Weights of a small mixture-of-experts language model, trained from scratch on English Wikipedia.
Size: 13 layers, width 192, vocabulary 22908, 62.7M parameters.
Experts: 64 experts in each of 12 layers, 128 SwiGLU neurons an expert, 3 picks a token, a sigmoid router.
Training: 260M tokens, 3962 steps.
Below are experts of layer 2 (counted from 0) of a mixture-of-experts language model. Rows are named router (the router's row for the expert), gate (a neuron's input weights, with its number), up (a neuron's input weights, with its number), down (a neuron's output weights, with its number) and show model dimensions 96-191. Each number is 50 + 15 x the weight over its row's rms, rounded and kept within 0 to 99.
Before each expert's rows: a language model's description of what the expert responds to; "mostly gets" lists some tokens that are sent to it at least half of the time. This comes from a sample of Wikipedia text that the model never trained on.

# expert 18
Table cell pipes
mostly gets: "by", " Sir", "\\", " bar", " en", " ins"
router:39 62 73 10 69 54 58 67 60 96 38 67 59 62 83 92 46 45 64 30 48 42 36 77 43 99 55 74 71 56 48 52 39 22 43 37 54 59 40 71 71 59 60 58 81 50 69 43 36 27 49 36 41 66 50 49 62 57 45 29 57 46 59 68 37 60 47 42 57 16 71 39 48 59 40 46 47 57 74 55 38 67 36 57 40 27 34 36 53 52 38 55 25 46 54 58
gate0:19 67 67 39 59 39 67 30 46 49 21 41 69 37 49 69 41 45 44 07 54 34 14 47 62 61 61 42 64 51 66 55 85 71 32 35 76 35 43 58 74 64 53 51 65 60 46 32 33 42 41 46 52 31 58 42 44 40 49 16 46 46 44 61 41 69 53 40 57 38 50 49 46 52 44 59 46 46 49 40 52 36 47 62 66 44 40 63 67 62 48 42 22 58 49 53
up0:50 24 46 70 36 30 17 79 54 70 66 43 18 42 80 47 58 50 38 66 60 74 61 50 43 57 43 45 48 38 42 58 50 46 76 73 15 68 32 61 21 52 37 71 59 35 60 39 52 55 66 39 66 61 34 63 56 50 29 22 46 61 43 41 19 45 44 61 50 56 44 34 60 40 39 45 58 47 40 75 56 53 46 54 57 68 45 58 35 67 71 34 65 34 36 72
down0:73 32 68 48 68 66 51 71 32 62 70 48 43 73 55 33 34 56 45 29 40 58 40 39 31 44 55 92 49 32 34 44 47 59 46 50 41 70 49 41 60 43 37 34 42 52 45 48 53 34 21 43 41 60 53 55 29 40 44 61 35 42 40 11 35 59 46 51 39 60 59 75 30 52 55 36 54 28 40 53 39 53 39 44 30 46 27 48 49 73 52 25 47 52 24 49

# expert 31
Commas and possessive 's
mostly gets: "'s", "'", "ian", "',", " politician", "’s"
router:59 33 68 34 44 57 52 71 44 65 45 56 30 69 71 62 48 41 46 48 44 63 65 62 50 45 32 58 71 31 53 67 47 26 44 43 30 55 59 67 29 57 69 44 53 53 44 23 57 36 33 51 40 53 42 68 87 06 48 35 44 63 49 42 47 58 67 37 46 54 29 66 28 48 48 45 46 53 49 36 40 57 27 26 39 29 19 56 61 58 28 55 25 89 31 28
gate0:50 39 45 45 51 46 67 33 21 70 42 57 50 44 65 50 60 37 39 28 47 60 52 59 80 28 47 53 72 45 53 77 30 57 44 49 41 47 54 34 56 62 65 52 66 33 55 45 51 37 35 85 58 40 54 41 74 26 55 44 83 70 31 74 57 66 56 43 69 52 57 34 41 47 54 57 55 48 66 54 78 32 60 45 42 37 49 49 64 62 30 47 47 65 47 39
up0:42 47 59 23 65 39 59 53 40 80 48 51 63 50 51 45 73 57 49 47 60 37 55 30 84 42 43 52 49 19 60 65 17 54 18 73 38 47 64 38 46 59 42 54 36 69 60 53 54 34 54 76 69 15 59 52 73 41 54 34 65 50 27 85 56 80 79 16 82 43 67 50 60 62 56 64 47 28 38 44 71 62 46 61 36 43 55 33 55 85 42 49 65 65 44 44
down0:66 56 47 90 48 39 44 74 39 93 46 28 56 41 34 30 63 47 34 31 67 43 61 30 61 66 46 25 50 60 41 58 72 45 49 27 38 39 64 36 58 22 48 46 48 61 48 62 44 45 43 63 41 64 64 41 50 31 66 52 37 62 49 35 65 27 54 34 57 40 62 40 69 41 56 48 48 09 60 51 54 73 46 70 55 44 49 42 68 46 70 50 26 54 34 18

# expert 25
Table cell separators
mostly gets: " men", "ons", " body", " car", " women", " wife"
router:46 71 69 31 64 28 66 62 52 58 63 69 73 64 64 61 66 38 29 34 47 42 38 70 66 90 70 85 57 57 64 54 36 24 53 39 58 55 57 62 48 55 54 76 58 65 56 19 56 19 48 47 47 80 45 56 67 42 37 38 42 44 38 35 36 42 39 45 38 29 67 09 54 54 28 45 58 52 79 29 53 28 19 44 44 34 38 28 53 35 40 38 25 47 83 69
gate0:56 41 49 64 19 66 32 78 80 41 30 46 57 71 38 56 53 50 45 61 42 51 58 47 44 69 67 34 51 39 83 49 22 31 67 75 72 59 35 49 46 38 58 38 65 30 67 57 40 23 32 35 74 86 46 58 44 47 39 52 50 65 52 52 53 39 68 66 46 41 48 41 48 46 76 73 54 41 47 62 26 20 80 61 38 35 43 42 61 63 61 50 45 59 51 50
up0:75 63 48 54 52 35 66 46 54 32 58 44 70 50 51 65 31 62 65 60 61 26 43 75 18 51 58 47 64 48 31 65 40 59 61 53 66 58 39 62 48 31 37 49 37 78 39 52 47 02 43 55 58 66 54 44 34 56 68 68 45 16 50 71 39 74 55 76 47 61 59 44 43 49 39 55 53 69 41 62 42 78 50 48 73 91 55 39 50 75 66 50 53 59 49 49
down0:56 31 71 61 59 53 43 61 29 65 71 59 38 51 57 46 57 62 59 65 49 51 28 50 24 45 31 58 46 40 52 58 53 46 54 32 60 55 66 20 67 48 19 61 38 34 58 52 29 38 33 59 40 89 53 55 38 66 55 54 68 22 41 30 71 17 44 47 29 67 89 77 77 49 62 66 46 26 42 75 55 49 45 31 55 69 39 68 60 41 66 55 43 64 55 40